Weights of a small mixture-of-experts language model, trained from scratch on English Wikipedia.
Experts: 64 experts in each of 8 layers, 224 GELU neurons an expert, 2 picks a token, a softmax router.
Below are experts of layer 12 (counted from 0) of a mixture-of-experts language model. Rows are named router (the router's row for the expert) and show model dimensions 0-255. Each number is 128 + 24 x the weight over its row's rms, rounded and kept within 0 to 255. Numbers have three digits each.
Before each expert's rows: "mostly gets" lists some tokens that are sent to it at least half of the time; "gets" lists some tokens that make up at least twice as much of what it gets as of all text. This comes from a sample of Wikipedia text that the model never trained on. Tokens count by the router's weight.

# expert 52
mostly gets: " took", " died", " opened", " founded", " taking", " take"
gets: " released", " took", " with", "ing", " of", " died"
router:081131150130139150152123119146101112120152139134133132146081124126101159138110114159153135114135096109160159118146101151125103132130099105108148137073152084163097085150087171124122134161080146103186126160124150124138092126098143107139113101094137136157113113108116160163154119135136132135147143127152111142111127139146137155141162122098119099135104113083123148159129166123133147119142157115168149089114193136102157148115129135136141122091116098168128167159129152099121072126113147107136143145149125139062133118131096146112183131110152135083114117147072144144069106131135152115135148125120113149165104145106145101094128096115107105120102160103150127125148117150097156141100148106133113154123131116119089103149116150165101154153125173112134143129157082146067142140127164

# expert 28
mostly gets: " =\n\n", " \"", "Species", " www", " beetle", " “"
gets: " \"", " =\n\n", "\n\n", " '", "==\n", " †"
router:136109146132125121171110150124115130149137145147105123116120105169134154139120118182119169149154115141120137157137147168138147093154127091153106117091136094188148097120058163143097117133099125118133144145112144110148128125112163099098133124150134137137172085118101149155141150107120087145162092132115093199166136091159135153140138083100115127170126144110108118137108139116099110122137151091162154075103119135132168120146112154132145126114119117122121152149103138094114102129111157107155130116149146156119125140122111163111184127135096083102121083197137130125128136135110130134114156162108135107143109170154116091083163147185140175137141157099128098096115109130114170162118161100126144129100133152113124118114127141155113138132134158105136176104123109097120142117107150

# expert 8
mostly gets: " graduated", " Royal", " graduating", " degree", " Harvard", " University"
gets: " the", " The", " University", " a", "The", " his"
router:113141174139145129134101123134110142120128150138140105143076138103115147156136098157128147121145120134146134134129144135116111119130133164141141123072141084136104087111103121121118080123120136122155156133094112117115126101114127132091136106166140126159149152089095138152135101128134136120164104132162131134150140127136141102079153140100120087138116096086140195146116151112120154143114148105160159104112150123104173121113116148174156105102133115176151134162117161109097122129102166119147156145158095137078158153141120140091133086094160116116157113157127132134087133156127119137126123120110137104161117146138171107091103168105124168112103088106116084163117099148101188146136163094123112137079130094124118094147148112143086118164094149136151175107128112115100171107092175

# expert 59
mostly gets: " president", " Minister", " President", " Preceded", " Secretary", " Chief"
gets: "-", " by", "=", " under", ":", "\n"
router:094103152126104120111126120159094112129181151145106093162089101101120132177092118151102124101082110097128136120139103131123096108139090127111153097085100119120108072109100119120136112142128122106137151153145147103164125131135145098144093118143125097127130138099127168144179098151136133169163138136171113174109127123133110147127138147073087114146132136111132175153144139130106094109155160101119173106127138081109127184116128126132120099120146101134089126185069180102095072126112129096161142130159112128076135136137133131108170122094148124075085100138122077131103129131119140090108152166116136121132102114147159128098115150131119140112078100090117122149143122115072130134118161116127108131134116120107113111111109142129091140132122132127157146152128117103097135134133121

# expert 54
mostly gets: " many", " various", " These", " several", " numerous", "Notable"
gets: " and", " of", " other", " several", " two", " many"
router:090121126105154151158128108166129151155164137142160116149081132102115146147122126161152163131104098154157165123137114097139112093164080135118127100120153132135117111153064128129094119141129099129113108100069151111137130143124157125135125100153119125144133106096116145149148118131138120143155122133130101163113109088164107148109143184091139164140103121105133153136101140091148111120143147112155161091090147127107190139132128138167107106097114106136126131156129158094117095155117129083146178131139122143084182150164112110105154116097118142110138135150110100102111109170112153105151139122089114059143122128153162099068110158161125149138136158091131153091122095149116151143127166153154117130094116107139115112155114143159124143132138174122155153162142110107143137114141172

# expert 45
mostly gets: " h", " t", " en", " cont", "-t", " gl"
gets: " ", " t", " h", " T", "-", " s"
router:118111105124122129149100182175098158136131111109104128148112103127135131169105102118128127132081097122122170146123107122151121131140132095108134093147126086133100109110114142150116100135119155092151131141102146112115120099129131106133131104164122113136142089096123127126106117086102155138150137143143082172132089131162132106128157176104141143173110061122107139166133136124125136075152143082150181127100132120108173106119120181124143140125139134155138137136105134104127136120108122125127139125167141142115155117133120142067195100158137139108137086138114111128106122128122152097125133158097115111106108150162145118095093124184105158136090152103117132110078089111071157154127154128157103155078171140109117135127103171150115149172146136122161115152136154106132137107082152

# expert 11
mostly gets: " JPL", " MPC", " ·", " Socorro", " LINEAR", " ISBN"
gets: " |", " ·", " MPC", ";", ")", "}"
router:148086150120170113179112159142099136105116083112123109158127145131126105138109126171159123145124094141172145115115135125098116097128118172098140139117174086099116091130116140097080117116157121100153135129121144075105123127120128157110133101138131156099126111120107156153135132130123102131148109134160110131169106134135161134128165130104141106129097135105115129126124135122133080107108132150138178108114131126124164156140125135129130130157148125107134139152068183124119112145157145105148152162135145149065197138145129158124157123130176111118134139161102087137109125093191124122101155175120161109133089134125121097086114105132094134084094091104123142140125123186127171143139156096105114151133091129086096127158109127133111137166121154111142123122144126146109143061101120

# expert 62
mostly gets: " our", " economic", " specific", " whose", " basic", " social"
gets: " the", " a", " his", "'s", " and", " their"
router:130138161125151109143097116132136138121173142151126137102110130111116135178118107146147132145121096137160148146162176152146111123166149124127149122103148142160081113132093119124114098151114108129132154130129131118155125095093154105112123096145109113160165107116085162127131151106135099133127100137124117149133120140148114149088147148098110158150101122092127150178114165116154136078142161122152154079100149132122183122132118135138135111096094102115128156161095122118107061156128153099140155135163099174098150127130132130128148091112125134099166087146104114113084122156125148086135153105101086103167122140176167082073103123125128110095141106111158091125130073140119138134116151108154120161105136102101111116110118142156109146135099140078147191122165102111130139129133158

# expert 36
mostly gets: " during", " During", " After", "After", " mid", " until"
gets: " (", " from", " during", " after", " the", " After"
router:119113134173129138136111147150100147118132108137106124143129131145135133164114120130137086138119100135143146132121112117156100132153108129123127114087123100127076089140117164107143115132134123060147142171155104099147083107093133094078112064171104121121114141109112167145157162108132111110166139169147079140137153093167128123159145115114088120129093105126147174156112103120170114133141187100132134101129143109103148079122111135132116118105101121161133109101081129094148100148096144134138159143146130136101166125158092097114202101114152114133110111144108098146106126163125144127123142138130102104186125149120128137119094158135104115072079121103162125088139098135135155144111137123124114161140160116120118118109136112172104153161102171136139150134133129099103128130088146

# expert 37
mostly gets: " played", " worked", " served", " serve", " competed", " playing"
gets: ",", " and", " but", ")", " played", "\""
router:128093110126157131162108120140101125137127111130122154150118104110104138126134095145180120138121098118135161185164112143125118135134074122121172106103144107106104094117135169087127095126118128073152123152123131121126123087085141095161112101118122132138129115102106124135158120141100124132160119167163128106123142072156104145131135145111156182166106103108128151123127122129131116143134172104151130087126145122103152103130111159126141120105059139125154137158084105100132113139120120127156174127108133115073128134142089139133114124150139133111160063152114135132110085131119153104122129168101130078165098115160178131081098143158080159121104138111144096089104119121132146153116130117156099150121122119115115102144111115106101142138120158086158166112141115099062138100154160

# expert 42
mostly gets: " has", " have", " had", " be", " been", " are"
gets: " was", " is", " were", " are", " be", " has"
router:141128116123149117135087125170130129137163125108138117134111090112137150147134105145149114125093130091148138112131095138130121102151092097081160112092145092129105104138114167137127099162138126134119125159137124106133110137107161097139151105128131112127148107080112142167117174135100079160149091167136139139140115110154148143112149116117143106107104091094108170169103119102160127104166133127138161108132148125088134142139133138124104134124135123085140158165075149107113107146136131124138132114134099122096121110135139155135169119123147135096097108153103101111102132171134135155132159166124167113148130106188156141050146138175085100125148143127180130114106095114124164116149157117145137141092146201100128127138119144147097157145059153107145172106114106116097127098097145

# expert 61
mostly gets: " %", " ±%", " Albums", " Candidate", " Title", " Goals"
gets: " |", " list", " Year", ";", " Title", " Party"
router:089099142114115102129093158176117127156169108137149115161142086115145163157130122143161148126121112154150141157137137118134108129130089101112140101106140105129119115132115135143090089111101125088127167132129128108148080132124131121112142091128091108124125114148126145119141141154121128120147112148112099165109084108120124123123162122067159129152085103137113160159158121121128117093150138080138139117118151105108170096107106105109152080121135093133133184155108119117092128141116154111150119168138122119085195168140163140128184117101166103130163153199135119116125121100175128117113141143148119106125068148136125104057143127145110127143107107081133125111116096128119164161121117123109112137141138121110100109126137154156113126147104160124161156140147056121124150108133098

# expert 5
mostly gets: " championship", " Men's", " round", " men's", "-finals", " tournament"
gets: " the", " a", " first", " won", " round", " final"
router:112137132095125094127138143136119114096141129170133104109127109141093141166143145153178142165140088105167152103145119116137131125119137147122139143134157107157069080092108157131113068161125092105134141128136126103150093098131162101143126083151151140166137126102102146113149155113121132119157128136153150173201113163114123132119159148125112106126054135116088180109118107133140114101125204131161144137108152098111176074160128135132145110146116090157142142136138160104121137131137150088111144159143133174101135142153098159097140111127131111088131097187126116126091117151111125137135144142141099114141111154143161115068112128159107122117114096140154118129123097141115184132124155138103099177124121138103106103135114123135115123151118155135108150138132115139109146117109152

# expert 32
mostly gets: "\":", " titled", " :", " GBR", "featuring", " \""
gets: " \"", " |", "-", ":", "|", " The"
router:140128137150120117144141119132122134117168109149117154149101127066121116157098114167093102142112109142145150166154142149170111124153091126132123054104126106141088083117078146094122126141074101134144127158133141087159124134097136129125144113155134114149176134084086135145165117138106107162145139137166092167157113136119158153164131129108114144117113132115099126153114153138106120086136147121149180132122153096120150144109151151131157134126118116147148147148105172109136133137101138128166148120119123163084163168138161161083125110129163132104105111194111135117118117142148140146080150142102170101162096145134135119145137127134112125125102134116147108099118145155138128124134142095106097140136132091079091119164126160126088143149149155099119178167136099110109166078119134

# expert 58
mostly gets: " Best", " Route", " Nominated", " ISBN", " Outstanding", "Best"
gets: " |", " Best", " number", " No", ":", " type"
router:133117135154146143164099119133129179098151091104156114138148091108154159150130124154139132131114101141121155142129174152116100124112108098095158120098168121115120088141130174128112117136127118107158156148090155114132088117087141140137145068154097120131116147127115124148135099108131084146162123084134150165114112130141126145122148126092159151155126126123130168166100117124105109103139158091148156097118125072116159128131135119105156138133119121174131180125142137087104120148124149091131154176136119141093170104143118143112178099117183112093088145166093121124086113162176138127114147166111116095134131158136151086080098137133123132138114105114152130116144123157142144153127157104103102141120132094092107139143117131132103148168122163073136143181126093112130121088139163

# expert 10
mostly gets: " would", " can", " may", " could", " will", " must"
gets: " to", "\n", ")\n", " would", ".\n", " can"
router:110138152130177129129130140141141136111155091130104092152134129133089152155105143142137161146100121128118171141147153183114104120157146114132148132137143106108108117142099129089098138159083120089138138114143095096130129131091168093101138120107133114115121112094091175165158142113108108178123096127115128123119145135128110132083151131097106108121087122124124146128131150129165100153144126119147169082127129129102128136115098138122103126125113148140129118130108144126115091125081159085193143191153112149088149149143102133109115108134139135106173101132124103123122123191123139159041125152091121114138105135095182140070092155165147180136153137130126098138131084106113136143100157137142119141097134150112084130132152122138134117150134121122137159165144149098094164130147149

# expert 15
mostly gets: " €", " £", " −", " $", " +", " (−"
gets: " ", " $", "1", " (", "0", " −"
router:128115165125134097129103154125104128128110116110132102138126123103163133151137151158137147146150126138139140146147104161158116111150063149130133134131153117128063081113115107112083109145125135101157168146121142092133097152111151143145136112160108143156140081117107151101121115099148115167138123123133117111118099124131123147101165213084119160145103103123151125131135114150150120136155191107143146131136109110130171140119109128131108097104122091154129153125141189105121134141135133123143142100169116135130178110123118116103177138147161133138169098136117094097150100146117133137125138156136126063161132114153179118059121125152095117110152110119167142105102098133110141161124126125117138121105148157100096107155125146161109145134112171109144138101153137078142173085133187

# expert 60
mostly gets: " |\n", " an", "|---|---|---|---|---|---|\n", "|---|---|---|\n", "|---|---|---|---|\n", "|---|---|---|---|---|\n"
gets: " |\n", " an", "|", " is", " the", " most"
router:133073120109153168148111118159100158127138102106108124130117127107128132142134089141167137137144145130129155120137135126122107138103149126142107109109109137115111101129100154117109098131153140118124130131152120129142126134124117134148134117150128125124152080114123157132152190081103109154144142137133154173119110102150099139075163141142125091131114121081092170163151120141123103111148127086145158100110133079089130148142116118121163093108148108121128152119105166118124122137129143119146168135166105126070130131148118170108139108126144143055124114187120126111087104145115122120105137129099144116150087128147141096085112128156108156088187114107192112090126062118107139117108158099124128147099104174101114138148120139122095169127088152128147176155133142100070123124093157

# expert 24
mostly gets: " w", " f", " bl", " st", " b", "-w"
gets: " f", " p", " b", " c", " F", " st"
router:177105135132146106101097173164108141122195106113128121153133097163112140162109106130125149119112071148140161116164097172167125132137102124099138113087161104136114084115088160122091099159119101102170126127132111122149099106120148125123109117106141124136164122093108123127090141142120127121156127155126107156145139148127119084116128140110115109156101087142144134170110151092133145078106153106165151095144139117102149113149097166094112131099110098130122141137130138100124096145109179108166151150146131179099165152142112131111148118105133127139132100147117103114102109150135127138113156155107127083167091137150145106132103145172127129117147153100153117079101089118105154163135143095150123168082147170111111099109084112173112161143096150127157149130154127109131122124111148

# expert 26
mostly gets: "-K", " Turk", " k", "ij", "uz", " Kom"
gets: "T", "k", "K", " K", " k", "z"
router:116128136111079123114136171147079158127137088145112099155106116152127160130118113138144159103109090129148126101126113149143104122156126110115130097067149095143103094142075151159087077129101127099138176137094120090128109088103157102116142107135127127153158112115099170121106151089105112141150130139150132155125106096133123155117140159118100132143127085102130123159104139097132133143125135126163163137150179137091179119107121154130092133085110124173156135149124129089125092164118138098131143164122143141060145150147115133113158093078134122147144099151105111129115079146137111120121138147124152101127071140151125141103082158137154161117121141093125149141102112130082152147132145096156110169122126152111096136122104153146121151133106168096138148132132127102135139095091161

# expert 38
mostly gets: " politician", " assistant", " professor", " fellow", "ician", " deputy"
gets: " a", ",", "),", " former", " and", " politician"
router:146091171109168146133096124163133145103150139162132126120153089122090101157108125175124150132102118127124135128136117121150100077140097172133146101104141123138086106116093151125146090114099125131130139141105095110146128115146152148129140125168143163127136149095136126131147139123125137147164112120155134186139107108093108099086119137097109150156108122103127148165108161125099103105139148110161194104114163121134143135112116148163138102091135111129134146183113174114093086152104099101173131124152148146082135150161141138139187106140124099143117114138102119142116118156143111114099182158120123085142131146156152101102115159117123167105113115103150134127122089114065174140098156097132120144103121112110131111121111111130056146139143142125138153134159128139083142134084155

# expert 18
mostly gets: "°N", "born", " (/", "also", " masc", "و"
gets: " (", "born", " ", "–", "age", "199"
router:130095127145135126118128178147135122112076125083127135142136122133103156126126129126143131120139137127095151128133147138133110142127095182157137116116107062162113030114121156138134140132111153124146136157122125129155101103145140139132125122131133113154119089132093155140124145100175122121118122144155072141133094140160142136130138129103121167133137132125130128169145123121124094133143135063158181104139122129112159095141146137111140101083083090145170135157104153107139102121109137106160139128139148130089128154147101167119189100130152094127146093133116097102104133167176107121112157153108090097147077152155137093105117132158098134139110112100149108084127097107109173110093171109107132120121156123113074151145134154148092151148118174093131131143163106139135126108110136

# expert 40
mostly gets: " January", " September", " July", " February", " June", " December"
gets: ".\n\n", " on", " ", "On", ":", " On"
router:110122170122111165116122163146099074136114136137092129139144155038140148139094113097143137133143134173106144137126121135155125098151113118124124144109140083109071082152129161071139102153149112086137150145133099138139112148133158099094148100144107167150146099136117173130115135123111125189168161150099123129152123120164151147147114137078103140135109117110110143150147148123133141104143139100158153119158131142081176150109156143166120149102109121129124140111105148086124092147098150115118131145148098143077156117103122119105187100115148127097095097154113098146096139166116101110077117151117113125160106126140113103102093116160110136128130148095144108120101119126162096133095109112102123139084141101102108092152120111111092147165124123131124119111125106118099132113118136

# expert 48
mostly gets: " century", "202", "187", "192", "188", "197"
gets: "201", "200", "202", "199", "198", "4"
router:126114138176120125125122147148123133097137134119112119120089125123094132152141102138138140142140110104132146130111146115137095118145120079139124138099097067126069085115145127121062093143129141108122153136157154090154090095121123145177093149174117115172149057083129175163141135080122142120108118144156131145142117118145119136153124154090116126144128082137122172146129140132128132139137137124153157127156121127103168162157076127133086109130104118162096184130043138106123117142117142117135155153134127111094171131124136114114171101120156121104144112135102125117112152136080135125056140146109117096129091137131129111084107124162108138128109131127156099118085069142116163120124130098138114123136161130142098131121110118146113158146130137146178145131132125113127166121110144

# expert 51
mostly gets: " east", " north", " west", " Avenue", " south", " northeast"
gets: " the", " of", " city", " north", " County", " located"
router:143132144135162125139152104193109095130139177120125132174117162117103152169098116148119094133116109134143164113098127167121102115148067130131133144133151092135109086125115119125131123121101109102151153158120129081120136124118130126142139093133090151128159112112088158135127130141117125139131089130156123163157132128158118143130159130094102116126116092108093137157119114115107153138114144061204127077136157137092161112139093142160122081132120145153143122140116129089092087113109127133095178156150122131105119163152130180106139091101127126125130117184089133142111081137140175152116161147136130125169106142120137095089096151130130125111113125136137106173116101148110168139140142096095149136137091105093103143122129148144085139158103163131168159149119118109138127110096142

# expert 4
mostly gets: "ensis", "anth", "rus", "′N", "oph", "aged"
gets: " (", "us", "0", "9", "5", "7"
router:182108145125121134156099162114126127147117128100104105112105130145083118108134098161133119126155125128135168176156113125103089090163095092111165131113144115151100090114099164139078089176147160107146165141114174101169092144122149122100099123162124129106143107144116162146130120160117158120112130148148132103134099128131121153150166150104105151146132100107087161138104108119157108115149172127163175089137112139120179125138139145117089102095101149149152151119074181136114086138117146131129120153144155140088154147113129145119139129117100119111138120152102132134094123146123141154134132181142120064150087145155136130109137140166082146122169112126128112127121121142094166135104139111078120131142149096066083131146112150148100133117148144121123148137110130117136140129164151

# expert 56
mostly gets: " Genus", " Website", " Animalia", " Clade", " Phylum", " Occupations"
gets: ":", " |", "|", " /", "-", " Genus"
router:110126115135135135135102145137113132121112123142121145188048119100114146164102110148140122125118137179133142117120116138135088098113035105094151122129134112128104096150099164123155096154104117114154139131090098108154112154110138058156123099111146156127108074107122154146153131149151104177158130139163120177138111148152144131141111177135133109132120119102087145138123134143123123138129145111131132106112130124108169151146084141138154110115101104146133163154117143108094116126137129120103121161184121152071177114145147185115118134139158171121086134125122104125122098125165162130100153153129171125165106139119122115079111159138093135121109096110139124095087107105122130151103157125107140140104168095106139094128146159124111130135109142110136157111141104096119133092130144

# expert 29
mostly gets: " New", " As", "New", " wrote", "As", " as"
gets: " as", " New", " of", " As", " The", " the"
router:147092140130126115138144150145101116110131143141131169143095103132148147153131142116142135114126125122159156121132098137143106075166088136097143096065151112158095090148140142111118096128112122109127126147096124085109076125111183115110147133152117133111148134125146127128142154105091070159133157158123103166129099104140087170078112133108121144156134118101108136188146120138120149095138201109175144115112154101099145126111087151130143124104136100154107179139089150093144130115116154088141183142135106107074107123147155154073151085136143137101085139152103138135129099148129126136088154127104134088170102099131107108108146132123154135110120123125176105113091108135111122128140119101117124122094129136102100130132135143152133131093117107127138180124134131100102137109129174

# expert 0
mostly gets: " Binomial", " •", " Height", " Density", ";\n", " Elevation"
gets: "-", "\n", ")\n", ";\n", " •", "|"
router:113079132090173075116115131179142121116177095112138106154106121123127118195153115141136107076108083134140146090162142126130131140152129118118148148129133103131140132106115119129081111154115138116135177159120099093124087130125136115156133117133087108109130087126086166146143167145134129157161113160171089173088155105144118139112139127101106130126098160123111156133161142122144122112147161104164124109101128088122163141110083138117130115102110102144111157146106118110123086147121155113140140146140133139091109138152158132113167139103180100109106088109116105124095129142148116128116125160092091109156054087134133131065115127165128150125127092114127094163126084151134125147122133129109153148112154128116140093125126170164117135145117135129120171129146128121072136149108127

# expert 34
mostly gets: " St", " Wy", " Wil", " Whit", " Pon", " Roth"
gets: " St", " L", " B", " K", " D", " G"
router:151144140139081097094080152135112115116149078164127141148130114148103122141144116138147143106122114130141157140111165168148108097159104152106153095124154063150131094104119166113121126144090125112184139154091138092146119126137136088133123118150095137150141100123101148145112147123102121141145124146134112152147177081160113148120133123100122141132105106110119132133128167109145095099152153116159140083147122134077154088120094148158102130102112112139143148154105153081123116161087146113121100166113122131083120146137164174093157119140137131150146116150126114130108114151112089125142151200107147108159110131123125118126098151127122182087141149120185121143110110166073141152147141098106120162107125142085056121124101129140120142137071130136142150132118126123129126112125155

# expert 50
mostly gets: "′", "″N", "°", "″W", "″E", " sq"
gets: ".", ",", " ", "′", "″W", "%"
router:116102159104150084151101117163107125146108119115136149158142139132108140161125122131121099117119121171116149137136135171081104135171067152131145086142161114161106090105126129135083119120113120105165166140122124088138161103113149121167095111163126146155130069133079145191123121099114094164124081146149126121163110149165120134122151131111138133142116102125127134123102120128123114124156162126138145127131123119135182120137124144121125093105106140151138170132101145098122095163144124123120178152137126125139182161144167167088136124122162163147119081148101135140127091150159141130121119184118142086157116126125142131047134106147102136115143141106174112109127090164095148124125147130094125137142123125103115091133116174125105142130122131115133108168089102121145147075115138

# expert 33
mostly gets: " tells", " attacked", " go", " told", " asked", " want"
gets: " and", " with", " by", " but", "ing", " from"
router:142156132107175150140096140143123126132154133155149133147100120105098142149115135126155130166114082147114166127152095140142103110136077142101152113107158087151114095109104140108151096155129122090167113130137104098118110116094152082161136075108125117170128137116127156108172164139127125157155127101162099158140107136150116158129148109082105131126120104090117166137112133132173117086123170116148163124153139099137142146136098151111091121083133126136157149155126163116132099154106141114098131129122112168088112142164134142130167130097122151091116108141088128147087075120124121114126125143157138072149113131116153116096113163153102133104136171099140109100139106146105150146107144122161112147117118106113051117135118099159094165167088159107158173124135113131100144108116136

# expert 20
mostly gets: "In", " in", " near", " based", " across", " In"
gets: " in", " the", " In", " at", "In", " from"
router:126145107128137121102107137142116132116131143134101142139090104117133141137117140121154126114116122180131178133110165142150117107142108108114158109147154144161091113133116166142132102141109118079138136164112147132147112102085156081110114126130141144141117128122106181161156151174145105131143079168144126147151145152114111143106127114101090126143104114125138169179107141106149105114123155108169144096124118098077146090141120164130108118098120126108124120119098160084131111149066139116119133158140119128091146161155116132122124118100146128068130125135114127122082098135111151119129142134112112100198112139070124129079100114162091132130123100073162106175124101137122155121131139096098123140149141146113100117118095144149118190162081161118159160158122105125072160126124135

# expert 39
mostly gets: " Council", " Committee", " Commission", " Board", " Ministry", " Foreign"
gets: " of", " the", " and", " Council", " Court", " de"
router:143102156161145107121098162171144138141151129124140137164093115122117152160113146120138147058101109128159133132125143159126114099151120112109132120097122109151124106128105160116110116167101097112153094181134115104122131120089130113121166072171129120149156115104122131162118097149122113160136136137178122174143149109173113104141153155076131125143104092119108172136114120098148131134128177089135178099096140143097124134126121118126116126090113101138103134138079143102097102132109147149136137127153132129100130151138165122129147105088125174071134132143119095163101124156183116118131143138103098099160116109114128128086080126115123156114117137104125104141109090140093166129080178111130130141111145069106117092103120149129105129150116120123132177138156123129117183094134129

# expert 43
mostly gets: "AR", " GA", "RA", "IN", " TD", "IC"
gets: " |", ";", " (", "R", "C", " W"
router:105136168131134084138114132129127128098104108139123147113135148117116114143091149159124160110132103144148108146115128147102101089097089158059146126123135083113100142120113168124113104134102133141139113125118113106135125087134148125125135125116115147126152102119111145134099127098146074109140130127166098166123115136116111130131129132091099112128098051123127139171158157110159131133148142102153137119106149102111166105162108129113132105156135105162136161131099126114136130116115122092169148165148125157118171154144156151097147119100179104115169098147098121142141147154149136139131102129087134075116107130143146104101156153115094156069123077077143136129105088150113154148115141104115132176130161125069102108171102143147113133158117155103126189146156090152079148116119126

# expert 3
mostly gets: "SI", "----\n\n", " UTC", "201", "Episode", "_{"
gets: " ", "201", "199", "200", "202", "|"
router:080140167123165101114160177112103115107139149160144141152141089110106109186145170133137133107138138111117142143109156150183123149156073102127130131109123052131095118129116150133092128154102113127133154120093137121106132131077143116152119116179136117112152094091110159115104134122111090151172104115091107136127131135149104125131106138111122133118120072111141174165087149156127137113137147125163114105120142127100148125141107159121097122100140136131119137164122174138121128143111135138135115133159115115097155129144131167128155127098178145144099106154138126116143123146117130164122115139130086089132099110141111089061099165155062122132142104123137136127157083141108115123122151113102101144105143158119102129151086162108079117128090138148132191157153130116109154102116115

# expert 21
mostly gets: " per", " sk", " mm", " cm", "″E", " miles"
gets: " a", " two", " one", " per", " first", " three"
router:141088169128163108139124168159146145138136146126146119144142085157116145186135110110133137101116098112142180137143133156150103130166113155110143135098151116140085097112069126100093096127115117098127125129119101108127129119113148124149140111157137145154122092127109136146136133123112086113160109157140107139119124111137102115111158167121132166147093112108116129171095094115153115123141156121169154121142143115091195105134121175112140138117114103135142165130100143112132082160146144073155126138137125140089166127132106126085162139083149149120125125153093111125139137124107092137130121131138104078204107122134137074108091110158119103124089158080158100147113078118102159160124150095144097166133124134120118089127105129151095152125098175114157132106150106101125127130113151

# expert 12
mostly gets: "===", "==", "====", "===\n\n", " ===\n\n", "==\n\n"
gets: "==", ".\n\n", "===", "\n", " |\n\n", "|"
router:124095146128149108131092167144148112147159101146134148127133121116138155138115130129129146120103117160103123146133155142128093084133084108090135120140125114135110110125117149107104105135061100107096176139116121123113123126096125112130125110107143134125156106129076180150177134078107100121165133125160127152144126107147135131126137120135151131121089104100131162158136135114147134120194137143152151103082149127114108107130139119136126089119119104133122121120096155106115099139091155120145136151111115139102175137131153140115145121094131109101085112193091104110114112145138139153072144136097071142141043120153161093090111133188100149119097117084120125109117120146142114117128149101143146173092137155101093135133128110151097125140110149138109200132138102117074147100137135

# expert 35
mostly gets: ";\n\n", "Scientific", " Animalia", " Insecta", "Gls", " Arthropoda"
gets: "\n\n", ",", ")\n\n", "Personal", ";\n\n", " career"
router:074113150119132104161111136168146127144124124129112154115100142123140151173107139165133135120137068136178169117179122109129106114151083154147156119102137110131120090114136126112138100132129126090129156145119119119175091150125146122123098137106155183124130148120118153145155116146136143155164126169157147147137166105145137131129108144107129135128126114106090182145145123124123103153132150125160144148120191123119164130114128106137124126109090144119153142151111145103075072137120147140160129152131114123120142105109158179137178107116120110103081092134129128130102145127140136110114142183121097112143075159117135122080096140150099166085171112068133124123109095116119177119107145107112113154157148074135113125103079158166105163140118113124125152118167138118131147098121152

# expert 46
mostly gets: " Sie", " Lu", " Abu", " Ar", " Y", " Mak"
gets: " A", " Y", "A", " Sie", " E", " K"
router:128128138137119114111116145146086142122148119160120151143106128151110144105120130147135129074098088119117124105104133125141140094141132146121147099109121141163115101113110169126085106147084100117145142147100124058161154117120182102136135096138100169161139108103108173119119132098127103132166115130147124172149129092147122145151167154103110142147117093085123113168119153112149107111150150084147147109114173130111180092135098163170118133067111122146142137141109112082128133139112153124153160140145124138101119176158134158115164079115114135148122098132091078122099134126147113126124145143135163105146109126108166108114075125140101165115122136100184109153114115139097164156106122081124133131122137168080093100107097147151112142137086140102163145118125107109133137090122133